config.toml
n_layer = 10
d_model = 320
n_experts = 32
experts_per_token = 2
d_expert = 576
d_shared_expert = 0
activation = "gelu"
moe_layers = [1, 2, 3, 4, 5, 6, 7, 8, 9]
router_score = "softmax"
normalize_top_k = true
routed_scale = 1.41
balance_loss = 0.00328
balance_bias = false
init_std_router = 0.0156
lr_router = 0.000214
vocab_size = 16384
norm = "rmsnorm"
norm_eps = 1e-06
tie_embeddings = true
optimizer = "adam_hyperball"
lr = 0.00621
beta1 = 0.9
batch_tokens = 65536
seq_len = 256
train_tokens = 789700000
steps = 12050
dataset = "wikipedia_en"
Below are experts of layer 6 (counted from 0) of a mixture-of-experts language model. Rows are named router (the router's row for the expert), up (a neuron's input weights, with its number) and show model dimensions 0-39. Each number is 128 + 32 x the weight over its row's rms, rounded and kept within 0 to 255. Numbers have three digits each.
Before each expert's rows: a language model's description of what the expert responds to; "gets" lists some tokens that make up at least twice as much of what it gets as of all text. This comes from a sample of Wikipedia text that the model never trained on. Tokens count by the router's weight.

# expert 28
It responds to: Measurement units and digits in numbers and coordinates, e.g. km, m, mi, ft, minutes and seconds marks, digits in scores.
gets: " (", "0", " m", "%", "°", "′"
router:141160141080177176106131107101168155122126064161146146070096155090193071138147084101140134133130122106140156130097071161
up0:172131125120102189127125152119080163092167169114080100145162153124136131170164096134127112083117042101120121131131152095
up1:110135133154112148144139146100151139092191134099112134159124154141145102148161108103167116125160097149144117147147150125
up2:095185132111126196132163118116130112063134126137165167152081149140135144185106124113167125149088053104153129144113117123
up3:195153144121128181154152114159147122159143121158168087105103129150166127154160099182127119116129133114108097145119111077
up4:121128065161130174230079162126083127078087161107160139196113151080108164119136117130049097083178133146121184110104114087
up5:150150097127115102132190089097159153163116158081127111090112183156160125152102140182186159187157162057106098216177151124
up6:137163064156130178173140101100150096094111128195127111130140112131107100109121128144178140103166182096133149108100148183
up7:115137075143102173123087106145134161128121081149106141138123117165125137171134100151119086121136104106164186142112139076
up8:128156069126131198157105068132105188133145091136145159092076155128079120143116155126137183094099116117163171147141131170
up9:138126117129155130115081111155129176098120150149091105123138115150156121154077086151158171125166148128131127179130112161
up10:141126118148093151102140090098120121108148120159069079143098120122099067137138097177078080115152181079124099119117119124
up11:150164074119096124133151093146105194097143124130086129079106115091099128120183117146155106094102099096130152086168143152
up12:125134112137149111167129112080140144117057128088129090085141093141118114104128130103155166145069137127112184095134146185
up13:133176119116102088179117149108153116134094057088132131135169133135152157123195074192108080091140170120073167161096154099
up14:153145132154165154170119136132082200086144151146139139113170136106107107181134116113103113081078110146200093134169132164
up15:146193104127133157127104135059123121125153164146094120136082172149098129208113144136176056146179107066106158156166148106
up16:181179129150151096114106111161056150150106145173107147132173107116110120165083133200139160189084149073129181159157103129
up17:131128142129133175169104142122069173104130182133141115145078180122090084095143128133141172000120103143137126156184149183
up18:122136114175076162139032111108095204120166138081107149167153127151126074140091131113142134182112107143107160165164112149
up19:121202159173120128131176068178151127137165073124119083153088131131117071157105107128185115130058113156085099150149177099
up20:112153082174125171133109113137137147060119085147074147132134186152086135192126142126194123078081125148165085146126100153

# expert 0
It responds to: Finite verbs and clause links after a subject or comma in running prose, such as was, is, were, he, which, however.
gets: ",", " was", " is", " and", " he", " were"
router:119152144164077076095072156146116096051102196075153191156116150138104059097088126091096079087092080144181146093154145114
up0:135114145103102119064101106155119090129193142150149142073134163099100123122083117164182088061183130138142178097159096141
up1:120140158110083127130125146154131139085121126070184143170091115118136104128113122122135095148127135175114102120081145120
up2:135131113175115148151087097161097111156135101168123162104139143162113151147092164139184113075165125197135131178232114103
up3:128111135135164159064124086122102132149203096135095086119147125149113187105102108113181129167069105092112112090186121166
up4:173173156146103100093097116113077130178123103161189125166081121169157095127168160149144045141149091154199105126224081161
up5:203181073185119084116142080149097155057157122101097179110051158135116135154150109140143123173124150082093116137145169140
up6:160174135122187133133165113120135147098140118128189150133152117145167186112100108098165171133168140077167105131140055175
up7:157153103084206153139143104087165145175106129138149134112189167208083157148175067113178140134141144089150088156146095165
up8:173160099097167114146156121059085109143108121121095125097117138144122194189106115105136144078179161160143099132146118162
up9:154158110100193109135137145170134138099166146081123127079153122084136182094134116168067110153181119084135132143135182124
up10:119138179122128098126119105104167162136141118184150062108083128071092140109128158130120117126175170083153131116097113173
up11:133168177181194150119119104138125146081130149097085109142159127119113123111140121094129126072151129100212120111153147187
up12:111120139103093149150138123088109109102109139170153118192169137165124092193094059121157166135128114155113127077146099186
up13:124187085171136116150085113106111174106100114157050098108198133109091137121151086096103079128108137082100120072167170142
up14:098164064209056142130104118086037182078081120095154111188058161165120189162180105090118173113114149141136129073108116196
up15:117136133103109182097129130093163143088099169085128138109199119152132214138161091149124146151152124151190160146138122165
up16:102119139180131131132130108116128141081117118097094123201140160163130194110201130163123130122100152146164162141169108202
up17:080114127133132095170138116141124152137090168121085132037091096157153153116129128143107162121081139139102120095167171154
up18:116176116182103128164070131086100130151047190076128120148116160119119142118133145110133081128149151135153055168104191192
up19:172154127133153118137107113129097121168153127145160140090250102116156128135139112142126153128161161121111134146146153101
up20:154136103101110116170100095106137134150177104158133112132210185150133116157129086114152179095113059171148108137162105185

# expert 8
It responds to: Line breaks ending infobox sections and field-name words starting them (Scientific classification, Spouse, Succeeded by), plus later digits in coordinates and years.
gets: "\n", "4", "7", "6", "-", "3"
router:136121129175146136114070138080132179152195127151150096136096097091197178152140112130140109115149130131140105062085137131
up0:172164086115110164116168112114081120132147123179082146139119129164118112124124112135173087146079059092171112170121127136
up1:115184139124084110144147133178119142137189155057149125130104184102098157120157092124127153143050089114107099097113205125
up2:157131132106134116123085078145088128100142097136145047165162114173150110111120083053124159134165149107155091095131117114
up3:126156116147149093141155087142088063115111132144062084128127132082130191066104129125098134146112117090138148153099125154
up4:161143141149096119140113141057094083193143125096113123100124105114110123106061142135117146085133130140142117133163141156
up5:162137117105088144099105094132112106109149169138133113101056094135054163127121114117127163123122153121150079098216104131
up6:127119089170109112063131100156119121059146085202085105139128129116145103183139171112100116109141132166147067127106145157
up7:147128130148114127081074123106072134113101161199125167141126113171086156139124067136116053193075150122134151074099176126
up8:118112054148123074170090103028078171099080154151104157138149124136116097116116084100095145087107131130160151160140198146
up9:197165146109104116090125118160063160115140124059092153182131170137092110117103039139138112081091134147120107109110133132
up10:127206139211114169117073149151085190114100138207104134149112133096121108154096102087097113142063122098115066103141177158
up11:139183140181143144110129126126104120111085090144165067122136191118093093098154125127143139081127074131092153108099163127
up12:110116143209098094065101162161071118158183137128140095082114113180152139170103051126094089183152105111182121116152194140
up13:147130116160104075145131099153058117066069141116088108119064093178045202165090176193168100115173141137088138101219113105
up14:110159116129107123168123094123160135060153180129173156120086135124152118123111164154127092104091107122117095088156108074
up15:179190137174069115145157117114095159134091156098094154106136116128120119142172113122142120115172141084110133137140067083
up16:145151084171115098142121130104119077108138164108113114118143082124133165128068150142164143096121097161118094160142096081
up17:144150092117111086132108153110065180099093143146113112100172089196152194121115116141220158108123123126134131072150164119
up18:127117139124114155141121117103083178121124122128087112088134126107158127160121126131174068129092085123183123191141175133
up19:122111113145141164108139076144100105140176104141173185168139183133155115164120151084083159169089162100180073121134177153
up20:173145089126136142105123145056125199144140141162143136091104078200117105164139135188175142120095140134094120096152146159

# expert 9
It responds to: Digits and capitals inside model codes, plus closing quotes and parentheses, such as AXE-10, HDF5, (APM), "doorkeeper".
gets: " (", "\"", ")", "2", "'", "3"
router:164132100099166065095142129135161137118158147084141191180110117157079099132137070171118115147171106156168095090139114062
up0:142109095112105164129154096157093139112114087083102129054112139090130099200107147136149163108087093115086162154123137080
up1:133170113160121098126155131150125107117126118148146115120156119137098111119146181101126127092086155111106070118142160131
up2:146139170097091116144135122168094164088097118072142144196099176156084097094086145170103154072152114107101134192134154099
up3:127150133132172118137112081125093102158159085185088125173050128128161128114122146140107095163173176123199176107120177110
up4:153158097110169137171083125122109143123109115133109117127114169140162132170114149189184152126124042153108079142120083134
up5:125150110110149136123144118117042071062136107133086155157123167221130088154085102147156170057174061095131117126187140119
up6:116163111170113130139167090140140109161169097116183102134069161099148080155130162140122090166127101140205135147102128141
up7:175126130129084090182076077124122147141079130188139163134114133094113085106126156101127187144123123077150129143137167124
up8:089116127120136159098113141125022106132129146133152110147115156119106121183127155131119165074137075091099122120213075108
up9:110146137122118172155124120134103093127134133202120084123136118151199132158190126121101138132099129105119129188146150136
up10:143197196149120082113095096095153076136092150121096092122156130089120164102170126119102121096165121126153124092113220172
up11:136119090106141136140117127133126136139062116138163136090085093110147172181163144171126122091110159122117070126101132150
up12:074150192183150120141124093103118132088101094141126131113108107132150159120124132122154155133125100100090137101164133246
up13:122158132135071126139142095112159078116171131140112155122066067147138191107177112161182115113138147113130096109102148101
up14:111119036139119179126086121119118186154155162141140124159159131199165096092070119092105122132122117157117127092173138122
up15:135120116169130104120131151113102177093089129131076146098157147115092109100111153121107125112124097142155111107154174136
up16:168144122109161095116126089032142151133124137090174089061140155105088148141096089092155157117129161183146133152148175144
up17:147172133124124102124112085132080114131134129095126151155137120093139191103039122147138104145154143152159153150147145158
up18:129152153151088109122109118134071161152072107124139159088115105184124124154038113102092105136154114104166151095097170135
up19:178140101085105141186175138160142112075157087161092161168124140097121165107121040148148122092112140126141166163113146123
up20:112162155125134114133143092094131102086108127115172137185097146171166176076067104119125116096078079099118166117125050210

# expert 23
It responds to: Instruments and roles in album personnel lists (guitar, bass, al-to saxophone, strings), plus country codes, separators and entries in sports and election tables.
gets: " |", " ", ";", " –", " —;", " /"
router:150119094104127143136129090095149062137131068112114177125130174098137137110088149122118159148155159177109102117116102161
up0:179125166143099127114134106125092126119169153190142107179124106121155100187104099122161119157090129151133145098151069160
up1:186122098144094130134073093103148153105138172133118125139122127151100093159067153108193110125151097087113126086152149180
up2:133161119161116177135139120140048077141129120132100128132113185141060122176087184100150147104137101115155101140114137158
up3:160139101111120184113130125150140127089158141146141115159166187193143095153149117139191144083101181145123112131108152164
up4:134140079142088124110147125057115137143139140137136151151126109162126157125081115137090043126180147142128122058113110136
up5:104127123155108131112099089152129190083161110110120138131043099148118132160116117126136106158081127106171107111129207107
up6:112137142159029121138139128097142163129135110071120149120096115109114104156112109152100146122142104110133189124131118121
up7:118144163158069141154114086111067111172097113147141061174114077095181119098100114100159171132149156132162123150129105177
up8:118136147106163141108128033128082172084122119141155205098175153138096112135128040161175125118113171116134113090121096160
up9:128153105148123155106151122114138134135171125146134129132133166162138109122079103120113140060106105129166081166154156186
up10:100164081175090109152115115132168134105122119098102153117078102122122212198162128148117123129129061151180125097143103074
up11:155101132144177139179116090075136148098162123128129180163170131116106162208098166084138132135126129112140091110116051146
up12:137132144154140145130154117128096067091110222130156167169081136167139168145148157130071120127116129106164167196134144185
up13:121145092099138134157124114134127174047160151131163127140172097165140156159108106142097141124121161082125104107145112093
up14:112137132125140150107118093117119150121196174151139088180146150185103086153110124151143174177145137133167116154116139094
up15:125142164108121135148159100089171112143147163094169111138073216136118115173128178168161121204098096113189141106113111201
up16:113156138145154153094064133101096147132079151115130074116129198165091107127050150142193149139163039138124121142117166156
up17:106150115135185085134172094134156094166159168121085130178074111108157158095122134122101104099094165161121084088136130074
up18:155112129164087163146101103128144247073101112165133061135153136155146138137069131111153134146100101094132124121102124160
up19:101153124182091160134097104130111118122128120127170081096085098140116125176112152155122171136082111138139083132127190196
up20:145131112168153141109116098090153139102127109088139125108084142134159212139051134132136075112074110100138081101104086079

# expert 4
It responds to: Single capital letters starting a name or heading word after a line break, pipe, heading marker or parenthesis, e.g. Dzalamidze, Boulmerka, TikTok.
gets: "\n", " (", " B", "-", " D", "–"
router:175114095195134154145092138170151123136146127126089058142110157084112107115108116104097158108097073145136134086126124162
up0:151147127152153088136104122125124156130144112147122031169139168133140145147090094088136171078144149137161100105173165119
up1:175139104172113107129194104064121138111051151115120130141071097135118098161092097131126147104132183085202159165166104147
up2:105126166175103091113132111150030134133137162131163139108108131140145092124098195099130094121101093075138112084121186126
up3:111188129132048123136144138143112072104102193087155172158132148118113152098086135163128124127099173105117110167102103103
up4:098150120135084170151144129082113179140182135123140152157083104088153113099152229201132101147100113145118110158091098147
up5:133145108125128136107101078157160138128130116084097101186122147103114098145163134116137113131129141118151129128145133132
up6:130194083112079148133099126151120215125115176110138126127108139172106079126088104117145082150097232132109107066126101104
up7:140143085156146042106148079119116125111140170115090114178151128113150089184134120137113127128112154139191122189149136126
up8:132160091106132131126169083150110135125069141129066110133092179192086083094165124141158100133135094086144162086117132116
up9:109192128116103111115168111117167163089131095118131131136156143106162126135121118196154069143140113191138125138187140179
up10:099097153156153167123139114170030123118076095096076164079128131139140133137104100087072150074117127102155155104114207079
up11:109179133135166097113133113149160157118112196161135112120088112145089116110099109127131107187116090146135090092130189148
up12:188125116117139074092143151117079188091110145105142118206172113186102150124125096109094057135105127094203185132142116115
up13:141135153109109207126114124118066107066109136117128133094096119155141157119094092163121082215133111128147149109140145116
up14:096132127147140135110132127068097148115121082075193115183134129124153085107125122138093148183136162108156130093103182130
up15:130147148091118098134127127082118119142053109101106123167053133167072106126044075139106126116160114101165135125148157150
up16:137154038121122149118156132166114122111202138120172120142134104151113116139103107162066121069139133109129153034136074069
up17:131155107120129123150120106155115092156163149105147087154139197142141130187131104164153176076054061121144161101136056130
up18:111165140130082129130122100145084110122129153108074094195127150131142129126092112103106090127063157131125084128136159149
up19:137171103144139130149133107112098142070148123107128112191139161076133145123123143171120126121131136143094098129143166135
up20:129169093133127083095100105147112100150123118119105098143134122136133137134126116133115160088098069132135100140165135111